Weights of a small mixture-of-experts language model, trained from scratch on English Wikipedia: a variant of Adam for the experts.
Below are experts of layer 2 (counted from 0) of a mixture-of-experts language model. Rows are named router (the router's row for the expert), gate (a neuron's input weights, with its number), up (a neuron's input weights, with its number) and show model dimensions 0-127. Each number is 500 + 40 x the weight over its row's rms, rounded and kept within 0 to 999. Numbers have three digits each.
Before each expert's rows: "gets" lists some tokens that make up at least twice as much of what it gets as of all text; "comes after" lists some tokens at least twice as common just before its tokens as in all text. This comes from a sample of Wikipedia text that the model never trained on. Tokens count by the router's weight.

# expert 13
gets: "| ", ": ", "0 ", "; ", " ", "1 "
comes after: "| ", "0 ", "\n", "–", "1 ", "2 "
router:464541552466463492477450573504560472517477406548462469507469538547519523584490500574400557470440510376456470513523432527514463463487502562517540526498436502501540524556485519511536543540563504500489426522547481507498444446488475562528454514516517550496525481484470489516482485467448508477563515481491520470533483540569507468546477493574502519527538479550487563517496456565547436491456
gate37:473515572501508524536472513533548479507508499481509458537499486505489433535446495500474503550437495469483544382478469568454446470534519489440433520546548537469441547526496445534429537538555585458389401519529532497490521457507574511598471544504534455411517473467468553455498486497544499424514498561438502479534468506527511527522508513517516464460491528515493524531534549498464488500507
up37:416513451537467500515504542508517540485596465552443495581493512513484501465505448509500462487510471501504549517485510429525543585528541597433546548505517462463537505509488513436496459535547461501495503565490501444528439591472507403483489498571417485544501430488548446514458529512517529529485442443523500542478531588519496441408504498483509468533546442447509502492495491516491458516508
gate38:563562494504523529472440567460541449522451477513469460493514554536538512533470502495421612514469495495523453551505447490497531496468478585521510555499525568491536516545467507498499466482541577467521456592485492497483465502551493573493472476488536447446471459490440536481477459448533492417431553534459510498487474528562516527515484467463523514548484408508515576551516498418459432532496
up38:505433467501524478587517512564496470514480506444559523486469502477510526519479473519516481468489538473581461506479472534494498443581486532574535437487469428510482540478585500537534543436445519504409563388492483461539565466454552484455586504469522469603465471461449496493545535523449479501522418524545530441527514489493501485492526548498489480491537578499516558478517465509488495518541
gate39:521602511443474522454494503557479492522450414465478491457533576496511469540523630565508508487468513429550543447521512445493481436466503499517554434470496549512578569509523484512439478524511495469511589538486459472481539479501484571467445460449560459445467473531472543467523558500457513492573495514525531485488516520477510492487466471569537464556448507521519497586466471501459496464477
up39:486485490431516491453524487490506461540532567476496583488506479475497514475479434520491490465514494576518467512452466559457527517544440471426475523509535497505462466531462514566497455508509477485490613540496533463509532528540573471557504499561540505499491475511457495456547502476541475520453453502489497484477522412425510541375472541459494512448476393536568472539591523482540452498429
gate40:509497527482526539479531525379535499515453481550505475499527499482546570569477408520467597467442503465479527534515491510475407443517491525480475493503455572514432538499435472494485512534529468549493441491549528522499486495514473464560459499522498525429533547510457481551488413558385502471562527535535503506548479496554536428409513534469520521524500486495507465520543540495543474495439
up40:502512504399437493426560577456471505491509511477512520490444479522494459575544509490510527452519461459464508520529443481552515487465460426489442554550460497565466533474537515508483481556447495507506579514525485522466507490483472476477516488493494496545575534634496462509481459617496530455521501508474545524514478408522543459490491479556486439566441569499476472570454549482501514506494
gate41:511520520461475506506489527484497400547443511515485496500504492493465517479494494486512493467474466450536579529556590553457555488505399465524508529522475523483485531548599525344537562508539558475463451553532447460502495451476472533485533445515489496474508513434593508516504494498477442486536543484487513573435483595458513535484517526487479556515528497454548455505502509465462532460545
up41:555493492532513427455501545624510519462484472444473400497510505487572522539496499484474551506517534533397447508507499518513541512503528510485499532520503487513558502500446501618535500440427509532495501453483480525528457527507482489482583547592471528545533553504456494489455483462472555517483520460508461459579502510522498427500493473421547496482475517456531458422478454474521596491516
gate42:502537508467509500489561485521540425494563490544448533502503537487492519504606497521466514557508516457461449481529453500451523549433502493439534504506481399482512450486501560463501475538555460508543461616501477549529460487498538469448479486512540467478441521486513468506537498418508502486518468454460525443398454556479447571553535506512553529515548532573433522471414511510556497531495
up42:535464533491509489482491551553527526498469516490507561481512486488503522477500483465474580520496543472512518553534421491501535531459528501480496500486396478507483407534440449433634525511593512507477457496571533465543481543526489461509501466465481484516497452457466573532495563452425463532507474496452475432434507487480496543410524504510534559553525498554453469450485538505503575559447
gate43:486466507486490486486547472568490489541451454455505541508540577500473468616550465513464467452493490408570527434523432574544478468519541540460539463493491556499502583501468479517480491515526517489498581442567533548451489488485591558562467455448492548431466477501408520454524522530503496519522478505549530545513510468516509526476513551526491555405439522521509507497476506450503487479456
up43:536508521478514479503483467582507553510478524408506534479526568511547479518469490445477496545493474506490457396446486536451490445524515507476543436454513530486463548428457499573412489501479460504506589421507513431465553542541525547552499463517507559494485486501477553433531522489576452544502491471472524471460526491473511504471520510527484535462505483550548470577603496560485525553421
gate44:461532513516477518483443523488516498540427478488494500463486531567489481559532428484464590500463423455462502520578499501485397484451561420549535427460534517561545474488539516480477556532543488496562497502568536482481515454482509501555440512517550482495450517562522482477501487479487547481580557433512537493521479566518482456570436500437511443541517580480507547481486439472554502504485
up44:459515485510561458536471471428462528468485506514544497476474518589471449460440451478489530486492460466586532495528554499502481511478537448507490445541441489563522447360500519547502550531562500515451535514535534520465561545492520508516491476471456511452502539494424516489585474592563504510525466538451524493430459505548552514495450557476541497564485539481506524527500458426441465540519
gate45:481466510476497560471484591446515463464511482494519484468532461515495477527497431553457576482450512461493511458479496477521433522450458445518503499529504541580483457576477456486553530463493513522518530488533567534509494511512566565514524531436523467531516513448420480463519455472481558482584487528465485548523465441537530410471486487511592523605507478554442484502524533574498512420443
up45:463486498479511563446483560483492445489477484542498505465493517532471449468511456597454520439448570483569523510551456502480479519439533441473486442508524508573497461520457499514526525443541483536563518506550578476531499541533491546533510444423509444516519497471406504448521525457509539490527555509471510483535459473507562463482476520445652522578451462563498529471486494488489484445487
gate46:514545515460517497463418485547475511487562432555516534488462507465513538625553452510478480544520518440502500538459522547551518476442542562482532550480519488493463518511536499460478503489503491427498476514514574501484472446489495497478495475483532507468480478503545502565468512439467482455567501453521498558521488369547491551509509494495377552508566519505440526516453541429539583545519
up46:528581486438511511460432515532466491470535441529513531508478488412496513551498484482476480551529561428463497478421527548553507433449516559485553527484492517496449529542576518586529500492497502477476462538493540541488491454513471543501477486437542538481487489520486493527458516469428404457553468513517473520551510454505475583507485485484474555540546487533443503599454556409493562471551
gate47:515483507468514535479526454547492414460470495570470547526475482461521511499472566518471515556531527496506388536422518520495604467452440520559509587503546470461529509495569537538530536526567579526449568491488481504464496483486470467502511538575503587460504473533478487462437448512460490561540464447477468513532510497493489515513498481467502579520511379463491478488498519532512451482559
up47:469465490484415524537505556593489466502464445536489482546486545451521489490454529464494529592491560552507484515486532534547501517451445497516530461516510491479554502488506556595553523548520447545490509440478474567485497575495466509442518472534474595489529491445478548487477549453549504576487487491514467395504526477541523533518449430513457442469543509514443447480469454548511497414480
gate48:456498508514491510487455439527482521496506465512512516527492498549455487476501415531417500431473485471501557492532467571525461512444413462553480556495528525552405520526460486446479557534480501556585484498513507506506433533509465590504468511560425580451529487462506484509526494540486439416496527525548497497527511466504516564495497533453523543375505547462478515542576521474504530482439
up48:531532528566481469537482518407538504459528497512490473536497517463578524498462528401532517516602496504512441566436521449476515557500493529446490483447553477508515433525581546444529467489482508483489428404484455531516566512506538421428467536497481520521491438521592484520486490527495535494489514499464463536487501578461486493502468524433469462518515557512525479487409466551562505526488
gate49:544507517452451519513459484549504452555450492555512445482473544515510487536530549535492458483498569455557502523510492554450478415464475466560474502572543460452433572496544517542556545434517477491483487567525450491479520451461478527517503468499487505426563475495484544537482515527431494487527456487560531509569494527478534463579513500424449535541492520564483543499406475405545539537458
up49:535563501494527479489498478472524510488480483597477487499483576461557484560526563540518466490486482468475494478478542465438467582504492526477454494494472522445546476476560532426477528496495491526529488610539440445474459399423578466495469476524585512416457465507517498499527511491517524522538583489522513530518498526480495525573510503531422572461509537522518513521497496474498378456468
gate50:528445524473499509520443499553546486530440455571482478470497519555499519545506544486491472480497524507454509547516475517539464525478480483482490487511567479514474445581515512443528566420543482497492490502466462477499498430470416474523448488424619509465535528484485551483533476426481471559513544421548509465444540572432492480571467524416469484547530507573493514479439514502505584553465
up50:523544514465458492393499527463534467461495491554482533439512521507505519526519498479477528495565544520434462557526460451494488509477456466433469456537522498489545464541620548565510478485538454490485500495480489514495484443523452455504479422449540496522473524585505557473474566513507486512523512475559531482534504575501525474530469499441504508538535442598494555537454487351503443488510
gate51:438502524526453445514510530428478534488529460469514477511488512523545508481541503493443502429488535468519505508496466501525552483525463515471529495519558390538527451561546511570614452560485548546515494402498406602439499533470463491476529480531480453490518508474464469499472499564472514459466459440504551486546525436539553455496515473538576449542448513484495472502512482595510519498474
up51:522437518492527507481461535601494445519455527483496584501523518474530527450487534558577509486514425526521457500413477488509426478493556528489471547454458560533487525489432482464495481476509482450411503569446547498520592484489555487489512550520517450555476534502546491498530530453504470571521520509542465376436522516466472465533487513539463450529521422501545529474490503498550543486440
gate52:436499544510441483474483466517516520478499526550502498514489485488472560619555401468471515495507518491489472509485475494557395531532527457534477516586526497495518518522515547481574542461529500451482438536548535474539424517503505464509433502544495514510483486480538386546474446422538506545507502522546449491478476536530516449523448576551573437511497479501454574460467461515486436511461
up52:504498508486439424545383484465522503508491477564517501506486500540444505615552533499505490554478508486562440504499543516524470558511478446581476533514485544482523464556498479504481537489518498478559434496460411514464510499517510527457578461541505435420426510527491422481488434509543557521487515536554522519457468507565562521524493542508479472455436464485436485495468419556533492493477
gate53:512482530418531472574480539494512501601458516494505473522464476561537484494459553547507519541505452483545450544519531458563576503497527537505479541554470454493503489426491475478540508450546560493471458460556464444514497453473455497471542419508499447485524528480497503503513500510418524547526558470521499456524506549498522454461477537473475466526512452450636544478500394529496446476584
up53:514516531458462521565471476475489507528430494523506441453483529522483468559531575532503532502512471486567463507501509574430500471510492514510432487572389520508464457466476531429497614428506470426465515478508561432492540388509535521487497527516491496487440535490554533457537468489541537546478539512532516539477482477483552496489452527482376426513474499472489517505520547547488538509531

# expert 8
gets: "\n", "\n\n", ". ", "- ", "\n  ", "). "
comes after: "|", ".", ")", "==", "===", "="
router:499588546499428526456504534526594440547450471549450465534480536528509568522484556515426540488441494389444482429485469497479488466531470527541523546442459492553479501503489568476562520539523535499473478535529429529530477499466492547494467504490489552541557442511460465527577478469437449456534521473505507494490487540556500480502474510549467552544589495542514534560548441516521453504507
gate10:524521514508454503460532465595547493483537491486482552494523439484514485511521467469503570529505569465472529474560465496506508459431499539411528502517556488500517579532436557495546463479532530556549467498521518481567548508503482400499458509568483507522583476480486517545462473490447562458537519470489498454432489532513490486413495531493483621508569461485405439519495476493537470472551
up10:438460475566551517537474533590488540537469519448490504452480494501472515482493507487481514487493518567512482536475423559555496455514507501583468442446436544540450466491524431432523521467485503513516473462438522499453526523503514502488507554500499464502494491460469522533524522558498414485461538544489463508530473469463541502496469530475526551424374641577500571512486449533500530536500
gate11:485512525514510467526433475584502459496569526567457569625460540460556499511518533529462519555510457455473470498518502499464524509507472509492534581445424454506474501486492539475504485585534518479479491576503470526505472499441497574551452502518527459428465452499456521506518564502461527528604498439428506547452480514537440480513491484601514568485490513478501500463545554458510467521489
up11:451486512483470526470517516433481429543471450475509390450489513577403547444466534479503482453465524510489542492493504528532437459519554453525459441480545588560549500504439539428454505503509492527510479472523532557478484514578545517527483559534459492569577519528536475495495475506521500474417497540529444459524523463464562502477486530400526467489457491477547555539472460545534494506534
gate12:495545490540449548516484554582507523490424506611487565596518487454539457495484489518468512473502436480517431439519440495524449488514483506479433551527493467577514543513443529545465547459528479484523455535537502530499516491511541468404495538485530509526535489492477488509578462422462488529507574439495468459538474464522519500498528478604465453467478562546515460501476562506549445485453
up12:479496526469481465497461462462505470470449478521460463458499507531495577483482546499485539539463493467463523448515556508495498467590566508531478473492574467486555455491522520391473457548529547532510528433432479512528553534518514494524447473507433561478521496500550410519444578550485560570553478390531546491552466540408602458484537487509525544505508507488498496540532497524493512503516
gate13:514527498496547517436549519529529476554475485485490518558524530527538606489514521527507477410476502477495474520527481550513437468521466569491466556491544483539503435493546536425415549483441476488512510486507469492520486511483473497522475506526461455534502531516481445532533529514530438562511593479515450474513496579485570480535486550646462484514499457513488515594476452520394453520479
up13:552510458451528499530512534441508520519506494435543470569433512481524507496500566471490520485496539525552462497464559535478472496486434492527589468498476493550452473441436519524520550479488535506481548470469371468503476520520493554431504536538496468488508479561488479495452591564481546429512526588500499473512505537513474473447532449492432446472483502452449431548545444536434561556484
gate14:556511491491465499531528506495525578522490457482523604449500472484537566483441524483507543501475495478502469596484504545466521495484436495459483468459491552497445525489467509487530563490476493515517558430511477469536498398527521532434508472593506507508587469519485476576519538512462539482487494510528556485443526501425471492489530490608587531444534512496467501573407483484465517471419
up14:502499468496506524541477565478508455512456471468482532511457481489500532486478508486476482507512487496437437454547534544562448493477497459516441455467425556523475538523526554436471547606497551537493511524487488457479479483516481519448520421407491474494470483482474489473501522549583420520557609533550530567544533539462519545541499434459531464484549537538492477456475502518439467530614
gate15:512629562402478514505558436437537474451523499507482512497505481514508485514487467522492521502472535372524530507507495498501500519408520428508450579512466502482545493578449499463460454550560500496525488520492546505501470487537510484477429507543490517465446444476537553557445464468472556532560489506449472514523492469549462461474526571573493576519501446471501522487499551511521506417531
up15:512492469564463509528430504513488503541502505482516447525483533505558465512484518468481450594532559535564463474520524504415518524527471456513545444491575478488500557526529485612535554435455456526477533505462427481517539503479476565481608508461509462445532538466475508440487471490545478479521492506495489531507521538527540510493442423526502409533456473545410473473474437465491538500584
gate16:465504529459443522536512541425466486508481467518464509525527471483423479507508566399491552493487443479512500462512495504565472491512475516536483531536508419566451452490587555520492448519471486521566514441539582451509511542469462455529529545504492565521470559483511431483564510498496506534522523438509409440491460521523526523489485562449481546568481474446569458603526447488456512476479
up16:455559517497508544529546525624510491474431482426484642560511502471484566509467506492504481508489517478521484469470437535474488462577555546531509459550510466527524494454500558522479483523538454529524532471461524409485543516512627493513479602501501497502527421496450459500539499547513554503523508496475493504491473482533515483503549482465473529473519550483506528465551430489495409529464
gate17:529544536467413534476622531489569486494469513486451509547530476584485518468502437476487493454481512483525448451486512512478520484458558546530521533511602473510447491498513504572430506483484534545516519500458466535529494516507583519567476547482442484539518439575486416474510421508472468489443451543514430486474477468483502438534549524504531454566577458457490472532556499498474461529492
up17:435470491522520474506568483517506383519513511462502451574371502554510479502475494505481545479527443535457489519449459502534517531478526579501495554508536403507519462468420497531506519495562557516489477517516494524564504547522531487449531574476502464500511488506506546497509439471512463506463466541416435424506498492532465481534456483511461544537495446521524425436594491560528466492454
gate18:476473519465563526490463554490514541530541493483506477523501492473492455431528507547453532556460510451511522499490479516471518500446544566525534464544392518545494472500467428444548489502578541479496495433497449510538467487512541542493502608532487459476455460422472589430552549477470567536547576520495479547549467530526537528472468490473497436596486582463491543477515447507486498529473
up18:541469502507546534481542512560502557560571502500485540510418522506498484513472516516506504508466594521501475530529458535517529464370508479530449431488460536504448471544466471512544537457482432524507484495615519573469473480495588514579513410509493449500491566499463559479466549526490456524467472479500436439442488450451559468521455556514539502520500542489452548502516483562505502508487
gate19:520559504493425463456490495442491443509513491483515487393478497456491538502529478523514464498497425510427492429515522491555496524503506485453456503526458547506497496485501543483437555510459519484469498537559536540491491474525487457528419514451562555526594506529531573491538498404531508508576434538531590496476479530547433489499495506499437537447510504534486565465479575489572431486424
up19:542414539474473504457539511492566586537534458471548541481511512506467493533442546444512560456503462510463467475446512572507484548475483514478479567523541565395467514539474469521444479441437483477600559461454497511576492475487503449475530481587531470471511521505510448505387517573553524512462556537476523488508508501443471474465517517504517466487534523505500505562437478547457527495473
gate20:480512488500449508541485425459527501516501507557496425535460480522401535546509460526473589489519399518481515478480509541553458447505473482532432493514510462511478544480525467555475544540567538511430497520526486516474507509452472446517499536527510434473500568498563474629500451576508422488468481560546557506514548463520492498575486490503513516446459467453547509464435444480496487540556
up20:500475516441520510518548523514531517583531476530481519519527498520521575461478468437505495497502559541425529555526550509432535551523446398480511503537495485578472457538468541454593444446435508474515591476564481483484501461495515519522403453458508484524536521444513535522538465493483482533415554483468496487466495525440530530435487510512488455559559483539446466550578547517470535494503
gate21:569447561516554537479514511486496495544520519505525481524505512508524564560477484504501565505479493489418613468477499467509485480487460531466492550563480499501481514460509484489543432429463524467477541446519515504577512537460401515488553541482458509491439490461477486518544524493460513451591397479395472512526440462477470509451507512560517538562521426468504497509595459562513527469498
up21:579465521511484518548520484474537519613522517558514468508428540509510465526447540495517462485509495522462524484492548498490418477497404434509495445382500511556475436515497451484551523485469508460439478519535481488477460490434448572415520470513516505480504530518480437482554521483436502559495499489576480483414522498512577538511453532537484434539511528475479481530534551534556570465496
gate22:472496484476523484483477495510495525545434428524452486447481487492537511508483572493510516461495482489510412571516441578515469511501446587499475498480464520500509455535470548418510536558493470532559543456426524502528527448518503473523462563464508500492561523508584475483462554535569471574504516497452527493579486568526498422485435495455523588490469475534453572566486457466450507517431
up22:484584476469447489498515541410505509437502537555480525493548452535507508435479425544480458478496549498477524469451518535455540470489566442450472455502446484570480460490474421479459483460600516504441482520553572470442479520529503528579500461510488507550518483475520581514522435494523528559471521530544534542449510498450553483444535586523545431491455525514463483485528546472537443498503
gate23:449572524439420490507555557497488570479451438529445529536529472551528505480458532545518580539472466470475560483522485531509564440544485452454484497552521457483504519467527472460430459535509504492526510495550564508504449516457554505556470512516462555491468480482552538455456526499506517502524473465553546523552498599549493477497627475471476456500488466550498445534434510527408534505467
up23:469477465529536506551445483583475580499475466503468471504547460478616438541500560492513567548520454515511476544540525450583563454512470486478519529546472466504498543503536469454553444524484482459584490488529515539499485538463501553445475537488495567496493530458510517461475518504519516444505479417513508532510476513580454530567521349486475511481485474497460470478437512498449560522512
gate24:483571518449415505501477454460486400546451489512536450466479530557493516513515521481520500423496502457551483439508552476446519517489536457669534493422454442466517514462595569486486493515505531454509529518447478478478516531501488489537446530513477505520524524542558421478523455499486501535512499480601501544492530468497564449567512485492487512494568439464496542540466501514503480507488
up24:448438527588565492572549471572509487480471513539539472469402487436515438517494526495513541543475508484536492491484451515526498532489507587553456455473494493478515535509502464501477445529483403480471537484502490493517494506512500443453539551439537512475516480481520516524513475500499479464578514506544482488509497443530463535481498485454389562478461550514541470491483429539529557492662
gate25:556513566502507514538441513480486544450422485559478521434567518538563568486446543509493565538485513477485539503436503491517476490490535392584531473489534490486478455498445506566490467412472470536495571497488532454475505520477495607485527500533490491503496549429507526487540540535445568468497482439512555441451512507512431391497507503476530461523488537527517499532573538553493487519528
up25:463529535483524482557398537544516513451431513526497478472487493485581486547488604513494542523513438483557446411520484459565503458459490438515464421529456543462515533515515533564482520486459517519518547524513523481472483521496520547432485566535525489505557540493558509533516502576504505486550530449588541538489483474587487423462553457500437468417467510463517479487440508504474465505486
gate26:511556538517544434442457520558626549446473505593559541527507570483487456524506490495479460544513490462498459492415552533499444492489507529457509585515516453523477478498580523473544487448477488474562538580523488584509556484452526485429518509525517508436466434476446461526491529414479496514543543491467471499501496449497467523500485488503472554562452536566511466483550495493485531508450
up26:489521524522462452509431487523582581448501533480515441480554471442518458548549463493515474548545473497468496490418559545498442506498546511414450481559501521463461450488487524490493462476558469507535513547505559537445513524494551472552525487472505505457457491517441518496464528406521599473549501482476487484486455487448485513565505491452453563584490588530445477458562577517496506529471

# expert 9
gets: "==", "===", ".", "|", "== ", "===="
comes after: "\n\n", ". ", "==", "In ", " ", "also"
router:454536585498440464491476542493558431542497416567422506543499572548472527534438546490384548537439506412503469470503468515492478468530445509571516529472392545522495503522548558474558512535547524465465490512558455519498482437489464537496499521497519578495506455480435495497534484441487439517533530488516517470512513508554530487481471479533506505551546445509523514539573445527512483514517
gate11:568566509514525516478426508481515493514543426552426471501517611518532559478465495493441496572547498484491530518469530482475499512550493516486565474482429520441497599503541542509483485481444485492474470507518510553461515497504547505467496511526559568485510405463499459458479492502516455499512497385399468497511481533519442513488504445453452529526562532506450478578556420512530467523531
up11:540513533522491476524510464517482459480467514624420525497478532500491473406474543508472545524507511448521545541543494525525429443459537554499445521478462472511496479506603463549524423578569551524491505426484501546549558431521462470535500477503518525508474512466505525440520441518526557543562553503458499439513435516472502499489569509471439559514542551423476532523560489503458518516507
gate12:510516529479555526480412500453512453525500497521432544454490499589469464500508506419460531508513545436530504482530536440427515493453532497437524565534474550532546469517479505470463430536515517510484540474590467466536527542459530469464479515525580551458525486488538559503476464520502574427489477445509479487528491559510543508478550467526492543488595473505429435468537476456564505549411
up12:494528505488475524483538443537464500445445509466488484489457471427513531504524607535542507487506500532501554546550493611470541565507447476540533436494506461486484514492453521527442543487489497552484502498471509595450483471509452510502540445458511526510463489568582495432520497476494494518524480480519541569432510444473480391567450545500546408537502453508497617527494508513510492461504
gate13:491540507466480546467425512507548489582422461497514436417482494515523538519489478523465539457497493481492527475506534473575503457539462500586425497514519547488487531554425503389518528464546499454430448579576529457480572451459431511528486468541521459540467553495506493517484442442485489496564566510531549470481502532450501498521479520519547478505451509525524543535519566543456464468547
up13:549500475476493480528530447451489535527503494443520481500467520470511560543416550526526492452481516489550544508454470504535589517434437449551432503499503545499503566510477534474588529489517504501515432523454488373557541483480509495418552559467476505447416508397541450540525448481478528489513446498498500527488505475498465545491446598491576473532512511490540453477533533506503460519512
gate14:508520491525535423436573480486532445566497480447515521472445500508506522462470536428470464423533471497526508531587471563544504518448478537524483548494493467599547527512530497486451547451435552498543525452501442506505508484498430423467525481494537461574561432521467536537507453478488394538512526454474473457483531568528483517556445474533425539512505428520523470507524475481484474522534
up14:474513488451498523530503550536509539465486477467508490428466478521421460477488474482507541530513509521484501491474462487495451545519422573521447605486516524443485505583533457502526470500516491471509442521486528522530537411470570511517462461521431518490449556528483526467519573518560497530459527585521572463500536465452487501485498512524519483550372571525588544511464558453522504419512
gate15:453506495561560494467456524587576448503431514426483502485470507517595557485483561546456458485552490511498475513422548488496528451541440508580537522516527495497483475507410483503461537495476509528540410544450472412484531518477481402438502515514475529515563450544473529504503511468537480562464543544484523439502501574537496453514458554480489541520526457555475532460505482491535457464498
up15:535502522492521525478358449545505567512469505513487479453466499434514454537483497482537452493498459507476526466498582452515483567510534523545431471495480538509441474495544446485499554421478474506566558438528533490574494446510513542467472589491498457486469547483528486554516420402496511477512539480520440560458515445547498499504548491535474536532463522524528469433482597515467545497495
gate16:494481503547498414507498498590517485588520483573479484545465585536516533567521465466446531510465452492483522503468477558523443517589375508534516514435514444514441532442531579492497466461538464422479538478510450494515435441473493535516525500484493499479530473527494517492537485469502440534526539474528479452487508463480489482492561526498421565529523525547566494444499446486488495549581
up16:494485514522528459524508510537492464560523512562495488574462616507484553507567455464560513533516450556493482482407474543495470447541535456514545488432517529442464536480509608469492482449484442478508550488507358481493511514475494557509560456495472509500509481505494500544496528486511495497531517458513479477483507451497461500487548487481422511499556552552596427421525450478479525517556
gate17:471540506512463471490518457597517549517540524501493524559530524507528483490628507506443517491483448465496501507427478461521499569516546499467543572504509434542505537489463484462456524430530530479511469547550447519547510544479516510437489529538506494504568562436514490538513508458445533519530528365489502466498483508483410490495599419541489520460475421472533498485537480473485438477531
up17:524467492467525502496476577563466494503494461538536475480503526537490410528497463463513536490490437533475532537472496526525462426474525530589525464543451471493503548535495575435496503579444440488472470464552579500458447537463437551517416491577452449525455441491476489528490454606565483483555512552461530487430520511485508473533505550542499546476514531515510524461443580496536503474508
gate18:436493524478435515529469482580547464474521469503440479521467537529492488503538557528454491509448504482477463530454482529502533514535472464542533504455523492414521454445569555553509497496537508474535533482474453558514521585490498528453531432568579536517580503450534485508502475529434504436490469426476519479525477436494464456558494442474430510596405518515461485512529525516547593510495
up18:475528527480516511452607485505481482526480518513552491464508496504505460511487422479509500511531482507529607494501551473432468463534458468577505428513490505574439541513506476504457516447452512489457463411539546522497453415480514422611487528448442506497489536527490519460518495507493488548494507515539524471438538510519520533520459550550504383513523444538569544513468516521471459409499
gate19:536537518446523580569458513473491529513476517489489466544517519484517509512450511540457515544507514470458537442514476509537495435486470479578489471524520511539474513470571441503520476540488504552610482505427492456514502572490498509458417400508495553473463442487494497491445534499550531522524475507531544469611457527415529433487519473507516548569570509472431470534470569488443466455461
up19:429467514498458480438510506538498487507473489425452509443544526475447447537481463506517482529526554483510536521466511473499522418459543533457532495523497586550525483495445595513505488470537480550503528441511508483508463452500493533420548512432519560530497392448509504518455463511514552511574462475494512449521471509557460461569547436495548498417520471571481549423449586501513531500495
gate20:482564560478516522463537423489520464499463458480398528484491497511478548542480459467485508512527490478498528527553563521499555416500486498466515493505432518506516564508527464524495486500567518515524498487559531534477489488442561501484474526517481525498464537487519433419529542513466487493561521550557500482423511438457621479486476480475482529520494514575507592534438487486553448549362
up20:522470426526440427502493518515488415516416461431484472479509461493525558442547531567465474500498475486534440569483470480514441489568558588520522529509530479483515550469471516504473478539510528535511459533480470466481606516505472415499513439432483439467512439532484541445505512440540485480562533459466538545542466531522519503617496489533473495482521501422460501517510472536446516540512
gate21:431478534447463514474509484510510403541480417569505506526548604553441488492527485547470614495477535487511491464513531521486533451468485549480422602471545509532530495525500519480508490609539533498500500454515506581442489541499530441448544512499500428501494428505508524481465471452516491490460508490524452482528500562483533513496438535452529483479501500541590511508473441496524582519487
up21:408455476533503489462485468488503461513500478541436555616557563500456482484484509518483548543473567498544545473502468516556560529534470487509440542472559418433468488495493399507547460533555586444514495518489522552466505540532432490469436561485507485482469437507462584487496490481505460448506456465506481468526486516553510466488531536479560550513410517523538479520449501511515532537551
gate22:457558512526461501573570428501522429482482464493435563569494470459513486470486559523494443548485473485547531512538533495488526482542507535488543514445552513460495498526447572555525531544514567499510516491455399445507551480479512472471536497452466490417529418562521477504481497517521426484526443498481453489622507526545506447515447547472446490520478559479466487479530461520467454525574
up22:433499423571490458504551490529562476535515515491467476579537496495559538483429435532463501508408484501486517535504467581514467533558503529564522458458525439467569515495436552475517519556537563507445484523439455484499532464531504468502438526415499480535552477490521453482488525536564450569514488578449478444542466505492485521532527492505483467451549537482505541531489444483463446560565
gate23:547507506511435477416409511535499481497565459446535479514537541526538553517487542506469533500470593488471556462527474435472513504498474498457494545467486476505519521528405492537533485508522478475500487449496471502494481532491549567493548504571460443525495578471415488541473508541482532513504473460419523476409535508524529516438523545544608501541541459502458520505476483447583593463491
up23:500522498496510511535505485459515470496473540471527509478540523497498542540505454492528528544420571486536489485610487455485420448480467511490486528482479509461526526505450464584590467512520440500528550545489481372474532457508522454440455472498523459471459516473505518514522482536471501545519455449464539552450400534528536488444543486575517552495517505508442520500461429471510628531470
gate24:431487536499521459517524540518465472556540485503497516415497454453459520545496404453448509418447509476530509500496502531508510457477435530456488559532446491525523507580511516506549441516508573468460571433538555558532459502469484583528501515405512496570500454510477488543538449465488418475505551463528493528514499486573493530464536519589475460475538524454487478514525586505540557525510
up24:521523529442523499515610490470494495478518496505518548446510492432476575472532415510498495428450515506489463409509428535582515492472470536538454526513483545487585478561546499515568479487548525456536475438497536511492483499522528558515469494400538431530479425527500508503487482482530396517509518488525481521560459497536485534479516573526503484457487452491527516561485582489573432522527
gate25:452506544505450476488508555445529440527501459593464553511480586496503530577467536515465456525549519510506450414464546557465501467478412405520440541527500548530438494443564495520516498497487532493486508458524519441501467478523532482484579493426522504493462475499503472467527537476531432398505539477458495481489510482475425560477487543475500524521505462538543452584494538471552564466494
up25:426552525456504535458549557520522484499545495484540496588491534524488502532497495507448521573485561478495394478475457587454475465510432436484469507548435496469533456479562507519505486489477456471447568434501489519504459469579517537526590510496508507463487472552503490498524549497536500461528489441509510410513457410521493472418526517471464463527470602516514448540550508489483556473480
gate26:526494532567515448501490446580528462527556457468483461463505520530513519510527531534475459460544456481515495515533523476544496628505437532517578533488530404555500443470513542479480544535549454601510530507471443444517500473418489490449567569532529519551471479471515513513479434512454419463553562487504428480490509477468460517535447500530472517479540497533495484502440453535485441522548
up26:575458533480556502417557559485516480553527462490532437450516532491442507480474468459538457507516509507518566496469504521453567506497537465466513457436504503521527503477505548482512489496513524496465535536573409533489507496489485543560532576444549512570489462440512499580464518457434527450471367423501507546516512501398494546515456494517460535509543465479558423477490520495531530512510
gate27:462589525501541471543499449516549569473546472490487442547523445543539514543435517558496472494481482479451522500526501482409479546504463512478526559466455548439513515522532541475591524533567476539510490541439495495467458482503583559428441534461514519469513508509534531572460531538542534511464453456478519486406450526491489482473611482482442547539459510507488535488492562495460541443469
up27:499499495444437494484582555487485513440549562503455518503487531515566499461524444576463562471419513467510479550464443446455449499519548505518473590541471545529556505470538524474462490589518444456467502473533507505512438488520520461545421561532556475555503474477494532506495461554516602485534480493460523524572387511443514460447511536522523497534520482480492453517507530460479469483456